Experts of a small language model.
Size: 8 layers, width 320, vocabulary 8192, 45M parameters.
Experts: 176 SwiGLU neurons an expert, 2 picks a token.
Training: a variant of SOAP for the experts, 294M tokens, 4485 steps.
Below are experts of layer 5 (counted from 0) of a mixture-of-experts language model. Rows are named router (the router's row for the expert), gate (a neuron's input weights, with its number), up (a neuron's input weights, with its number) and show model dimensions 160-319. Each number is 128 + 32 x the weight over its row's rms, rounded and kept within 0 to 255. Numbers have three digits each.
After each expert's rows: a language model's description of what the expert responds to; "mostly gets" lists some tokens that are sent to it at least half of the time. This comes from a sample of Wikipedia text that the model never trained on.

# expert 19
router:133102135131148132097179116116116130153075088162177138113101133176182103145150092138081104089167124103115113127155169139096105152161118131143195153163162101112161176142136183072169154182125160084206069112130134103120133178191065153143121131157167158106140170102193169121106173103109125152081155150124142177075127081074134079131131150069122086106148118111090182148097134142184141130171152081077091160094107145128163104120108175098161107195103116137161083137155172132065159061115117
gate2:089100164159150164147080149120115082148123146077157142162152121117164075151172103111119134133113112081132110148125074105176151171077077122146102172187128063149152125123153171126150129150079124098213156112187109154134143113149148159148148116129162180093070170109106091101111105113079151127138135115172124155123155117129193098085161151120131129105161141119064136188124136073146095134146098152071101150111139109181101204153101140073162114139085150165183193134136161121149156175102133
up2:121126120090152179192117089116143146152107155163135108083137142128138104079138149118087175164101146158078129181111075138108088129202053107100126101143157092169167091121058144069132118119099098164155156071130149102165117124168168155138079089103141152135136167118176110088089111098121184126133070106153063126059140159198143166131117134192122151100075109118166091108111078094099163161152147147095147140091166136164162180153101078134135085161087162094167154147142132143154114104081159
gate3:145160095124078099186138115118127141056165156101113161171103098143066151127127105198131121143173116111129115155147132138134120126087106141140183120119131128127115100103146162117122122132131124088113125089126140124117100098216101102137149132074133156175144150159151108128159093098086183160106125084045119124110167126134142079154083128136148122137126137092092172129111151120142099114162149112067166111083080140105062154159140089157165157207094135111117135070162130110060142123144092
up3:133166137144137067098153140105126081080080097111112178129176113104139121098104167147173136107090132154104135167113110159183151110120134121109149148185099120095124139133124146121084124088088127124106153118136105169171147132128091137119142201172161135174120099046123169137166140161076227140130111126071076121162144106134120074146137097138094149105155139152221161111149114064192121068103124123132111136125136159109084153143151216135139107078054132089178143129097158119153082138118096
Hyphens in compounds and table separators like in-game, |---|, and word prefixes such as inter, pro, sub, non, mid.
mostly gets: "-", " inter", " Pro", " pro", " Sub", " sub"

# expert 28
router:110118102089163099115209136156095057104127138119164138121143100172169169167121070100106085114137054123184119125140194132061111119163112118124175134146205122093179116103134130104199147149114120097178089119149119117095155089155096150157077147149164135150128132137152150115156186139136123142062152180120192168128157117119091099130108153114139078097176108134140152163106120111178108117171168110114113110087082161152168077113112168101123120160131049160160101119131134090093132090068158
gate2:131169123113135093143081194124114099126181157123138098136104143107148152076118168101153123156138172176152115127122134116085156093108164138139159103112157161143122076115129182149145097180163087108192121142163113141080130082166083079136152108075103141141157150119144137167152130130153129150157159163135125110128111200100145140145157114142098095095174071099135091118076115125105146141161177087140099102145143102183110121129128141130104162102142191124228113096107081163117139144193160
up2:167169113119147125189155156161123101120091163091169131132117080083137104114091170094131090138117178100169135180056180142109107150119148066097103131112148122069127086123121139085166173103150069147176094173141115159087136140164125163142101091146096094139103111095123162084135089100145145110133131135102075104132080195166212158130133116123114097111123154124185146110114148101095153079162138069153075118155156115154152158160152169142107137115090227094116137114128134128109124189141110
gate3:087126091149154117092114154105127121137103166080125143118180061166114036151132075112099100142131124077103178126159127122126098157167187155139156116163194177140116106112092126126145160120175219159140148101152140162080132154139156087138089106096115145093067063159183150102145158126129104183156143149090123082149142143151092138149107141093173144147128181148110167135115120106160132102153126130097125133077133127143187058157140119137142085135095076122115175142131108076100097134117144
up3:092114066133140104064103142113078116136151115122091123145081100166117051164123121103106132151094132064082171152116167145100069134187130119152131153130111145092081182169126161097138151085176210135127093160171104138094128120140140094112110115117083123129085114157202116096144140126136093163122140145146114105155098119100067148150099143124121155125103176120152103127159117116132135150148123169132124164101099147172150122155141116128183095148049169137132192182126092126109139118126158
Column headers and cell text in wiki tables, such as Candidate, Votes, %, Position, Goals, plus closing quotes and parentheses.
mostly gets: " %", " Goals", " Candidate", " Title", " Label", " Votes"

# expert 8
router:142163104188164086113165171159078113120141116180151156114173119177151128122147078109120103107179113148166168137165181139082107116145082103125149120161175124087136094144160188056143184128084136126171061106169096134101120152125072149177104148140136140097104127067163137145118176132082072140124153161135167144067153089117100107081100127069175076144160099135153106143096101162119082118153137062112105094115119095159159081124124133058153154158131130183138084130140102078087152109092128
gate0:112162175162089110118151169106059130114091160115103185059149132117157171057135162115095150090145156154145101097113172153104201058084194133076125078198113155169151152127169165114092170109122156105160101123119123167136098125101111061158089156160154100115150132134144123119048088095091135097131116158109133116142119132138156144089135168160168136120067089090117115124061066093079095107162146159144176068133123124124114165105103156117144115093172122144074103114171074122140102139142099
up0:163090119157112113139154126112122151144124166133155172136113113126113165170117058158145151073081126110181094118164131138131131120089148128072088142176117191126086162107148105141178121145164049131161166130093127102139116151166068086120114075132160152131154099131133127069088090068134092111146101128136157167120051101136145170143140096086135078122189063140100119161144127174126241133161166128097134159205124126139155150052164121155153143138138135100112194128191125116147115142138053
gate1:111111151116143128142148150092086132065190129124135107103131154135107162142177124076146089090142123140084094112091138162118105133091094128140128121075144143125104111117098082052152120115129174193132144062143097100130124143091117077081123130154073115124063122110175087082102168136146175075160103205116129104122154066126127125089131113107189126162142113184050223085133196149111126134156172086151117103088140139101122151151162094048114110124115145156130164134121121087192138180132129
up1:113148160108142156073112130185152118118158124122179111135148138079080165153151096101142156183162118110114032196097196126146207071125142078172165158094129144111062095100139147102170134132183167174144098151124096159112151147110129161163135143094129126116112091147081164148068169153139119113132134069127152091148127120078103114148118156108080186170206137119135052068148176114197138144076112140116159112109127126126131072134110148108094183120058119139133117106119165143114109156143129
Single capital letters or short word-initial pieces, often inside acronyms or abbreviations after slashes or parentheses, e.g. CNN/SI, RPM, "C. hysterea".
mostly gets: "R", "S", " E", "H", "F", "M"

# expert 18
router:151143067114151122068167154139075073112083071191175181125168108201170151138173113098124104092137077083173148136143138101088060127095078142118153110150160139094146110125150164041167119172105119078158105134157173147192153101179099202177117152172183121113075136157148140085073170109097110161135175188134143129071129101111150090111149125079097140086172119140165148148077134119145089131150141083136118109109118179151122123063124151099170145162076115163135099108172166093121129096104163
gate1:163137138067151104178145128089144138099149107172214125164151115175177130134101111117138126068097091075103107108134108123079077169112125159147132106164107091169165128175167157153105118111110159135113127166109173160118150082167060105142126118118162084154176165100140155126148116094129093105109153135124089105113150142112136125112244085160133057105105143095128119129149084138181120114124163137129129182129128118103116178145114122063147165169136119191128099110073163093132132130061100
up1:114111147086118087119112136141123053107150075072097178082137075115120093107151186169179117143145124148090086108159168167141181112106115108113127127141161085130114100071089121164103159109105182176139126080150102094110146139090104101140096172150110156112113094095158073108180063084102159148146117152107119140139106157111101172118062165097135171157124098120094192112147148123052122160125144152114148130087116162110144170100111192125082105105151109110122074153167090140131145120161156
gate2:132186116192108166086115090121069086126085131115168159184116157173078180138097069076103137166141100068123110121119114093109099110074105122135134103122151160110162091079160120122142117077128159110045178103115170130169120130173116176129123136111144136142108103133146184110142155126081184122110128143071100112053131101133128125186121182136167093090180128137078116187079093135204156105128141118079096125145135148086129138199071107108190126154087124131160085126146101148108137072099133
up2:121154091176086130111081111120092074165115179111176143154141184124136168138141101067146128188109069140148145100094141125197089095095168122113126050090142081130153104113155162112135128118146167122057177144127190153146119165127075110097115164094188167141072110150097123137082106125123142125126183177124139139037131120153173100209135168135165074128144111159096119145106150159177137058113183169136090140137169101099120132210109129100130088155089054188161131142156095180125124119115099
Nationality adjectives and words inside organization names, such as American, National, Indian, Turkish, and of in "College of Surgeons".
mostly gets: " American", " National", " British", " English", " German", " European"

# expert 20
router:147122074172145025118155148112115060091083132142084154126152120162145119107158094041091101091099112103127123132179119158063130139140099120187172129155140062096150088110141139096182142172078100074156108077133105081129115122194126147169096163127162139144057192107172117111136145135157095153111185185109167155102178108086143096138078154104154088100174088105150205165100109112143069129167147085126104130125135108176146128092114167084166098189150086143150111134148138063065146101126186
gate1:109114133096115063147072148101158114132134114122057141161169135161104091076112147185147098133114141078135060072199173145064151082188134125152139127168116056058110129088180127092198119134129164101112187141083125131131097151150178090113157116158108155108147148125128128124117118096134181125110152167163156115131107116184174138061097111181130104050141100131164089152122105127106110142160050116149085102164097075115156187147127114163105160099143108128127099131157146145124056072119120
up1:131143163116105117136093103103100120104166113133161153175137161132134074181089104131071167120167132219065098063172186157122120087133091139186141098109087145102134119139138166110134127121182203139166171135117142084160120126142145175141144144093111155115158167117116124102101142063107126165103091113154130122146154139153149164104146140112170088113179117124195162125177139120098116170080168128089091104113059135166146202109154151129101097114147162073079085179099076216125095140132122
gate2:122184118155138149142088115179154148097160103137175087181104133198104111123157125095121091147104142084145142083103092065147102153150108128149115141149105104089147096089140146164056147146113149194150181119155100128094115117187136107143120157127105100058172165136095127130101103133129176126087183062148120101136148102104162137099149134079121136107125084152100184182134156154107142074139103079178107093110133154126145094103195148134108104156096076086137074128129110137089144110125128
up2:170168169081105109113160100122077084105095172137064160099162118100143126116129172113125163138111073182117127125168098137173133098141081090160087117169065139114148092148169116095152103084143151066105045137079137122164100069170082130200120129095094120102123090149144198134182151130117173051154090156155122082121133153126100097099176093146145088083128125144096111092123100094128116121072121143142117089154065161108115110151135139204142137101118107103063153121077117087147114078131102
Prepositions opening a phrase before "the", "a" or a possessive in running prose, such as in, of, from, during, after.
mostly gets: " in", " from", " after", " on", " over", " with"

# expert 0
router:156183143108151106122167146126097061076141125144159187136163127169172151129184128113124097094145079108179120065149152119097102140108067109108161113150135116057120188102152173066178134120108180112155092136168121106178191097121102159166113154171143175142103168137140183100184154148100153162087147166098125189061187118156119100110124179129113096076140139147171111135126104121149133128176174094102100044138154116139162117120104168076145152156116120155156089121172113100102120103118148
gate1:161077060149178146062185137143117114149142132125114077143186159150135125173131121159145121151115120113104145118147131110171098103139087098079198118091123097147132100174090105147088161139131143093138103126150172126164075135113172112092165142144114121157128182109092094118169118084186142112111132175167175170099141160126106092100141144136124086072157150161124052191153115084095143102128115131086110097121113125151196114111194159136130143158091063186119132116058139137102124149092089
up1:093152145113112135123132060144141059130167127122130184162145168138162102144150145109110140078074099162143123111078137176182139079106159076137151116130128158063111138148137116118149116141124139122150100141089110077195151121062147104127176105107112163143152215101167142183107109128088147156138179098112087131156136111183141126104121161117061164124118153130073071166236111123162163142155132114122078149082083174088131152146151128128087134156171103102147194153122109137176202144125097
gate2:130070141120166121181130100105078130099149163106108155152128095143069123128129063164124162080201128101169089123155128139144152112058128081107170103162106165089161095121172154084107163109174109141103115162129136095146204083106163122103179140123166113138106119122127195157148132161198125104092143127123116149088142162167099161130161156160120097091183159142082113152177080108102133143160128094125093091138096121097176119094084151083105143131133155170171159148130147035143080166123141
up2:153121090173099168091147097167153156157130163134113108154116113128139109116199187080176121180100103100087158156135154105134134177186114202100140175115130111181056125109129123164142074138093166129146152140156125123202134147117089151110151104127142120112124137154101081092137109139125174164184174074127137168156139114062149098141119092118086118166098106095168137098048157109188104110109115114087131167141108150151124143165133160119166150096134115142110142100140089237116174103155105
Final head nouns of organization and event names, such as Agency, University, Center, Commission, Cup, plus plural endings like -s, -ates.
mostly gets: " School", " University", " Championships", " Cup", " Championship", " Award"

# expert 13
router:181127145110152096087148149116107120151143128191157170135171113175157083131174106058053075106207097105139151154139171109097130155114117132162167134123149077102152100129108122111169164163089172127200106125158078144131167113157069147109100156165160134180061152094194131111078132115126107189098116133127149158105147108121104120134105155088129108111138110127144135135117150163114094107189140075098100127094131144131131078106096185158106089168116137157151127122168168097064142092109188
gate2:096087066111121142165071100159131112136080118152146120130178114168137104106138128175130112118182140131060136116124212108097177120162140182106145130116084136177104130124142183161165142072119180113156161189158138154172090143118174160118094160111131103086128181138147132104112095108124154116139159110127154099092084109107122100101105129206126128135148144092117083088086108128116162146143126137147145178117130067181127125072119131134086177091117140161109142166126178132106075197158142
up2:181123139127088138118156186162189111106119171144122082159051154148138109085163128135150150183155098082163119198117116142112096113092101124112115087107170134165135122125159107083100146152153044116097129098130163135101156136148121115110137120110172158160188088154166197147157171130145067120154151159145097125152176182172090149131116136116122095098067124149092108131149104072126086215063168157135096140129111120148146137122123065136149113155152136129130075134104158067172120142085148
gate3:146081164103143087127157219119081083079124163139124128115132114120151131134123144134179127095112107150058111116074152167118150118100174115118127136134147167135142105146133156077143101130089116206151101168155154156087150152098092129164202142145063159182107164133138120133091106095224121089147166148118090132156137060152118165118109190131101116115151147107125135125170156094162133154134112123150144149136094119122104180175096147173142059173117165082060096117108112135124102080110191
up3:083103118113154148131112132150215106193152146099098111158142094148089155099098171087112136129093114136117108160045121120148132131129127171149135091160131115112144138170162168056139141145127141100161187087176149121111123107074171179094151090112143153106139076160136120092146070117162174117112136177086113096130108174221133105117119061134150140141162102164155098091151162117200155132177099150070140105145138180158164141107109181120127177198129147175128170164066090090171137186099055
Infinitive to and modal verbs before a verb, such as plan to, can serve, would, will, may, plus some mid-word fragments like fo-ss-il.
mostly gets: " can", " would", " will", " could", " may", " bomb"

# expert 7
router:140150147102144096049139126112085098133136116191134134083181096109127140177168141101094114064103089103163132126161167122098088155132064138116161103194180093154150102111126168053169135122087171125151093085142127118142124138146082142171070140152128100069119115162148210172158159138098132138147144155130165133087211088129100144137128167127120103104196134081121135179077168118122088130140113110094073099102102142142114105082146115095114167178162156134160092136168131105100138109141168
gate1:094162100075205140134120156134114066145132164180096112125112154111075104120107202126146154123124121046117074107148110209110117142126085185080125159161186102122081107110147152098187109133091114125124098104103091114119155159112132131087129101151169111110136118123144103130093120129162129108111164113137113129139139170156191154071151155159084133152127096068161129109083159126166118095117132144156109167155035168144090145127118119127111164177111141059156149157175124141150151097178141
up1:081154140165123195138144140041183112095131072163113079142159136096145173158090124130114146055155112196089121171107130130148124195153153098092108097136085148152158163105140183162177123124084132112145075139111181068172162150153068114146128154072113146079145077125132143184132115171106064103118127162132176160088106135096119057151108120155211118144142148131150107114087122151133109155124127134194137132097179178155141122131160038095156150093093172119156165110103180117126153142131155
gate2:149115179165121180127131089150108169143179130174194081120179171104122151141172100133078126076112156134089083111124140149142107101141126154171142085085138179114140193145104132131123125112180130168113101148164131143090134107079107106081149082146141119094122120113116134172180130141100125129168127141162103140101152144143099098119148156153106214099202088129155114088104076066127107089084186107091141111183130113084116145078127168040088100126120128177175110132183135123084148157192133
up2:153119115129119087030127125157138105182099077086065163157123107118121103099115113166152170133160087149182145152101146136100153086107150101102131155101121068088156076064119092093102109166155164120120132151164154084130079144099159198148078143074145158137130071118171163031078189152133117182098077121060141119158111144094171127131117131152135123125173172098116136152151134182157169155134162137133066114123154081113181135162129109164159185174097151119096154123097150079137129127091093
Short consonant-vowel fragments inside foreign, scientific or proper names, such as ho, ta, ona, eno in Aeronautics, Phenothiazine, Nigeria.
mostly gets: "Se", "La", " Fo", " la", "oa", "ho"

# expert 25
router:150149093181140077135145132124076080112103105150161134073158064139181150193133088099094119136187118049185103166175164157117114189169117109155150136140170084136130074131123154105161095156046139127165081064148084128095114150164126136120077149184157141126109189108121128131137136109117100149097136203108125168069176121114085133108133086171178089101163120100139137118075145111125149134161144075099079095115077138208143103106090148117149128175144107153162083166157139135124161097088175
gate15:097096162160108140107119111106145122112135033164101156121167146092073150177133073121110119119140124116140018180121131061131154134127175122164143121084157063184170161090062167081182084150104127172155150135109116113195116131071056124159110138134149080122118113140127144140075084083174094166126136116101184078124165176132147161179144064109107096122146171067122075118135152185158090120106136139138117072150145105142105194125100120106131179124149068122150103171092157086098152140156173
up15:076154153131123155119141113089165120081124128163134074077109110115176120085122100083140127088071092159122142134101150159136144134113139153178123164149106118083094140136098101141088166118207178165096172108056108124129114099145149133195175144135058205193180170150099163118114124154118152119094100163138099153136095163144116138118108133140129105099167122155107150102144132108123148132161065070103134125136129124129175150074133187166147125105123178184115099135146103122093145161110121
gate16:138123108158155126137092134185135122101149149136136117177146077123162109195150123152103072127094122082124092146182120117105145094088115131152122153110125098126169105107133129165106072145177116101125102156091110174153103069092152137120117087080160127144088191106123099165141151083180098155121104103095155192180157137107129149140093079118138141093128139113117108132044176103103100040137062125134159116102118109192108114187110092076106152103099118102095016159134118085155187091097126
up16:123160107154132136134185125115125118138113153193078131119131114131148133123167129092152156120090136137152128130106131122104048136095129112117091071152131127119129200146160094107122064071104134243089152154138124123107110111122136182159110105118075150087137102167109137144074111142175149168189166105107132136101127171177103127149158157141154143154132153154162172139094147135192128103126120167143148075096101090132075134151142091101167147137182143087222093128192145130088132082111119
Opening parentheses, quotation marks, article a, is/was, and negative prefixes un-, dis- after is, as in unusual, unprecedented.
mostly gets: " (", " \"", "{", " $", " un", " '"

# expert 6
router:145167109093138095091178114133127117130080116184151156094169116147139167147150106101103058073141088089130088119162148081137133181119104113136152117176135127076091077129149148043153112150122129082166091094138132126166182141146102169137104165179155155111126122193135201082126125099125113136121151157123128167095127077093145121134153126131113139128143078159148167134105158163148109135127125078102084109114075148146144103088118121118142132138158135123118104146157123109123154078128173
gate1:152107140132164180105177115179154132147124120168166159140129069108153199096116113186081076166061158124060058159084087087104175115127089146177159086158158093067119098103133167086157108106176120048109092173083140054142148103167141125166079189154096076134139136125174207139152115134115107130136129092121160087146089112103173163149203108153129155096127111208159126101125094127089141134140140082137137138167123144151139140158161134146143094115157165126093101085139137160092161106158115
up1:052142142118127104116142152123167146143098131195125111145092146143163126102142061143147162178144137168111185140083120094093095182133083129057109103105158118169080119098199117066132161118102101135132110191184075134131110141164111101163114156127102075159163097139174169094139076138163130082109145121126115110161129171094152183121147110191090149118143194075116148142111136108162127140140119193108203117158159113151090107190140155088132155142151127161099103141122121141153143059097158
gate2:175134086074133132068105145078113152155147158123145170131112118167151085123140115142101189132121105085103105131123163143159070184142129139153116133084132109120115118085143121080069098100125110107128117107077149105170149162146121158128116143050183114092170165175086088115182112130119044096169174107139203141155089118097112063114190149095191162092109108113104158133088085137102102142136084140139126142136126114117119090090213114124106077177077190148108190146121089160102177085119120
up2:150168114108118121155118150117140131090192162126135181166112082145105154113198187135112118090156088125121106108054132169174132120120111123141108069133111116141143157121127130169101060106108086080167157140124171191130148108146176158164076150091205103175139137118114123135173113138099104128112112100110094128140117163132129147098126114104091142142158100110130084137094163122118102104101097120150116177203077116123113155109168085093186158135048118134113185142088000109108159059124172
Inner and final pieces of proper names, especially place suffixes like -ville, -ton, -burg and foreign name fragments (Mil-wa-ukee, Sil-va, Svens-ka).
mostly gets: "ville", "ford", "ton", "burg", "ham", "berg"

# expert 22
router:136111076165179104111148149178092075130121149155143148133140054161131105202115105136127091084174041134125152105155156153077096138138083150171153159195122113142158102119137173128165169130101150087132103069120170119147139112152094146127109151164150141130114172177196156111117153106115084159104134132083138146147113104115120131067127109110131074103142114149158124174128146117165083117163183110104106133075097168132167112103092135085078094107142104150142105145164164094129135109121137
gate0:109149141163170130136106134154102107113128175123116120130109126086112194134079043093168154068141061136117084116078112157146164123153103129130087153149095079205136174092093139141132141131078084109160124128167116114138078111113170124095099163157089137125041154124108133148162135131089175102107134116135154067190158170116112147111067100119148129018147153138102116158119163133196182138126142118108087088142062201113133117094160087123137159160131111102078111143132103143132138134077104
up0:122105042130193126137167060154167217192090080172110134106157157116173124174116116101143100145125091153132104153132154122101089078088170124156164132106147088144112072078100142132137165103140095110139094137156144120120100078059064106171135168097135135107116132052143096164189161102114105137162135124140155108130145109141132157127152122086111074126112154139164144157192130080120163096184139123123153112111162110118120070124170096155126066095167140082082110084153136171124142140165123
gate1:095146103114154127079128108186099148205107141072160067152158097070115137117135072115143138166103129082125138129124193118113086093140093168156091160172096084133114127134181150141155187153057097095081132192167203146123131192073131115155102162107098109139121103107113129119128172130180127137128129143068149138112212068087186112136080120087102047091137185157130182133123111161093125174142102143110131140108106129078125133132054050099133111105102159127109114143121169101180102133146123
up1:130167144139113126166098101186117117074101063149122081175137112117093056110141142113109135131099135143067110194102194110036131123113122161117123148095141136185130168125087159160156180155126089141177135116047109108122112164038142105129136075122088169138108107134147165143097173155140133101085144102124120125133141074108162183086068160143080089090130132156223143120020092142107149144062179166133113133167101156086085146091171058103129098109128098062075127135094134135118123158133146
The conjunctions and and or in lists, plus inner pieces of long words such as ced in unprecedented, uff, int, acc.
mostly gets: " int", " and", " ret", " ref", "sc", " acc"

# expert 15
router:138166103104194096123199130108078094110106117148170154122147109140183144162151167120090071088169000128172158143135155122119113166121109147119117097140162134105134138077137182115190144113136156120143085145141092101160174085166106120146089131128130209109115160108128179131158129179155071164098160139110138195102164092123112105063094131076108091122125119141143157152088140147149092129173194123108100077077107145163159116064154102124113120177183110138145106141150170131104194058139143
gate1:124115142144075158097170143065098087108164167139202103164219128161103128159145151129097140114207120142107095117128117131181106143086127127061155155132053161133133092117133136156101069156057129132173131082131115150188152093166115103118145151104136150134175096072126116168133162104175149126101134109090170172092079108141122169124108106138094120168122149132143128121125139153129149093084122090083097122100122174193123164135145113205104136197186128146204098150122116150152128110124157
up1:111106146149120082150092153178162111123136150104141157115114132096149108131155079127175121149119139138152107104111192140089175147206102157123126143083119092123089157139164165118106082144157130140099104086129088135127066120080093130162092127139051056086148134192143082157142152162079091091141129101194118128152112093177080063207148143189130112133101115164111166133102121171174139148151081151103172162119172122113138159193133109099117082123109096149068076120114194119134113174155116
gate2:054124114155204101091141146132097212116092153134128077153119151168113185142155178148138092163123099131105142122117143166146148185107097097181185135129126118137069093120155102123115127148137157091127097153173136133128163156078127065146063093097122189160125094147117144160140099148118068070107181178108156155138120097153141078122078044110110086137103149115101105167108111120168144071120135086131091130159130182114165138099135117102110161087117093139109105148101092119135183195164109
up2:143076112114126113107129130138154160181112116079146191164111141081113133081054121099095166168124096175117152138173148088104146036135082157060116153224141164118132126124173101097095086132148129141126172152094130120132117045189108133117078180109121122063162110145182128168133143073076131070125142107075122155081155159153107103093130044168142126137124134097116101197123134130173050172135118099132106116106095090167096099072121116120128118143118107103085129090170147178120087166117125
Concrete and technical nouns and their pieces in descriptive or scientific text, such as engine, mm, bridge, water, acid, cylin-der.
mostly gets: " engine", " mm", " bridge", " roof", " water", " gas"

# expert 4
router:184147156108175111128159085191134108121136093149195126122188108173189172135163137081107107094174060100103134132162146128094138144168059110129177110178124122119139103130133161117138194122108163091149119139166089121099195112177121160116109118175167120076107178103153212127151140106134131134126153207092166161103141097147101074070094151062150073088160104094116140121102124096166111129187157115070111053144080106188110114116080149074163149144137121132145120160134114091079162075128155
gate1:198068171164137143105132153153136189101111059128173101100117106084190106152142114145106146110129063134187099110159067129175144103074137104079111138147096152111169123097129188150188210161101088098152147102104181166087148123098127079181105113128098108154120152151124136118136110129120059131134163146189132163147156125144156137099070152228200146116112092121149159100115097152085090142088120165149115163169119106125107148112128113099129158122206083140118080117119134098107087127159117
up1:146132133062091157096176114115141144111102150066151226045087173046167164113174118179082163119227142191139113072158088045090087126130128119138082110168121131113123126105142116124141109137142137145110127139153143185105106116147101075127143203116088158153115075179172105156107112144116173140096122148086164129177153089161130130166149132184133103092112053127169118201143094122149136202108093110095127133173165095084152143169126131124142114150129113161063081085149125112117125158125134
gate2:122162114111147077134152166113160153120147084086155148139138141154126111112101105103190090168050186173128084119082108128187096124132113161073181140134122098196149130107144153093112112125098194129139144126127117142145144040149105119066130085137114056121101131108167197160122171141167133039107151130134090153104141164112148108093045155089179141123136091145100080130161121099151150095130163174091079176131175162143150113139160134109148095092131110105134107138160128177141129097156161
up2:114179170169123113054171120102148101145132128132158127142095086174186094093079117147129171125111165173065086092097119145082050120117109130059137140147146151118155122136084165120126177073094138109111173077112056115141177103190112090179169080169084169166052147127127172116189167095127103120166137129167109145066147123123136140123078143122155129163096131101138056125128160165119106186144140123108164141143116163127120127100123147072164147084146160149106144101093097142122092124188162
Nouns ending a phrase before punctuation or of, especially time words like years, season, week, plus object him and past-tense endings -ed.
mostly gets: " year", " years", " him", " week", " season", " games"

# expert 29
router:155146141115161119062183156149086122141113133178117209108158140174146135124169099094105068092151094120175109168127180148078115125164085077151173150139184058115130122169117181089146155153113146114145107134127090085098174099182086136141103156174144141138115161115152180087121108133134144140113142145124177187120130095098099077083129180113142129123134123153153141144095146151157150155157149121097088105092123134131152126083104145052100111191102084179137111146165144130110138110149168
gate1:162108160095144147151110118143165153153101163131121149155159109134120144126138153119164162126181163144095128097156111077152117134151089055076116155148068101131111138088192160107106132173160179132138179147087160142137191133141131131152133082172184107126131138087164145099092161104100132131112099099103175095114116090140146100131186110126125145164109099164139134121115119144149102085152162136142073153100188109112160132143091099053112113168121226149088097216191102142106116119131145
up1:103096100118150184092159135143134098108125154104118104141189164138121128133149165115124156180168125098081111119129081185161204082144175173135066197161126112140124199155102115074178101075193117107138198118151102173110143108127128117117149130127123152109110139139091117127072144135119076117129105156152163130088108113152148091125070179162139157162106113081135155100187190189073180126151085116077136146111105159185055076080075088077133125147135160134155077157187129107156142129127131
gate2:158117124119055131125087063144102133110136145119115189125089147159150154143202136096149174047179117133136087162098145133109088084105071169111140078135206127125122089143107064097109128105166124055147172109124124115105087097165169165116065152127095151107159084129126148115136101156119111128138065144174156124096092078106083110107127143105130129157094103193146109125119090100159145194137145120129132103072100145063096150129126134119160085120093080161139118062155055147153126113141172
up2:156132145192169077096138093102102122170109096081154064095115101165125150056160174088146099151068126120109110145128104134163085108117144068137126155112071184171065153075146114158125158111090139186166149118178150113184199146128120122120111101126187126160096085100119103195177114093093148097160160120138151141167108136116125164153104117148113165136106164191114167094149088102102122144143068104067122087150117080181138122100148080133102115124173165160110157153139111133122109104117075
Digit chunks and minute and second marks inside geographic coordinates, e.g. "35.64-66-139°N", plus scattered table zeros and common nouns like war, time.
mostly gets: "′", " so", "du", " war", " reve", "57"

# expert 21
router:153116129128183054089150113117139117129120106136168128100156101186181188148175125121116109124154118135181129166165194164085121105120120138128146125153196094120122110124143138118173140200093172113154095107161123071142151131160129116175126197154141091105082123144142167126118173129158115174090159176108125152095207128133118049064134195108160084093120092147132147142085152108167149128249124112133088118116075181149135127086084195105149120146136105187173106106164165095101196105092146
gate1:137070165149145098125097162122089155122093111174170105137143132124162127085124101117086126102164085112167063081111116190120166168160144169127130187177110141144120140168193136136106042163156101099096073091061081114139157096155098142101141154142145096146177100146119167121183157069141088147140168144107112182135140158166133089121124159164141046148097124152166173156110131120151175060131103077200080142100123162116143152097112155122118161110173144181126127064114153096187144128179094
up1:144166096124145174118153171127137203158159113124110126156138053107096110170111124124068128140149147085113168159184118137113114127084116112079057140140155123168133110099127072130105154161156109116075159120175166091182075138111120184097139219140105115186145140169095185168041150169171174121112131173120118124049118109103130095091147160093149165133137174136101174083148227155153093159119119133146116169117078092110165109104096134132107116138127130136153120165075133147167086068100122
gate2:132099163169140122109157146198164095148077127103166096116148136105176187166114137091142153124105151082169095031155134181105073105099163125149089113182132100160118120156173136145157140131105096196204153103120122142084157122083120152129108117109167117118094141164109123125100112099152218127165180128098101109135173121128107072130098114082125106135094123142184125130101190137104088118153096164146060152157170122116123129116151138119136180117100071124085126081160096118143115186116101
up2:121161052116132139122098100098115125060115104162142148080076078133067119102126118169132127166162126066101169149106123137169151137178095126073107097121141146145081127134155116107138140136110072076091116142134117132121165130154102150124129175125075184138087067137131138072147084121111138129121132085129103139156114155101179207145112082140095095085150138178080160086098071145142070090101088103158137100146113112124165121131084105154104127096074186162156184152143131141177128096129178
Field labels and structure in infobox-style lists, such as Born, Coordinates, Genre, Species, Operator, plus dashes and line breaks.
mostly gets: " Coordinates", " Label", " Born", " Genre", " Species", " Binomial"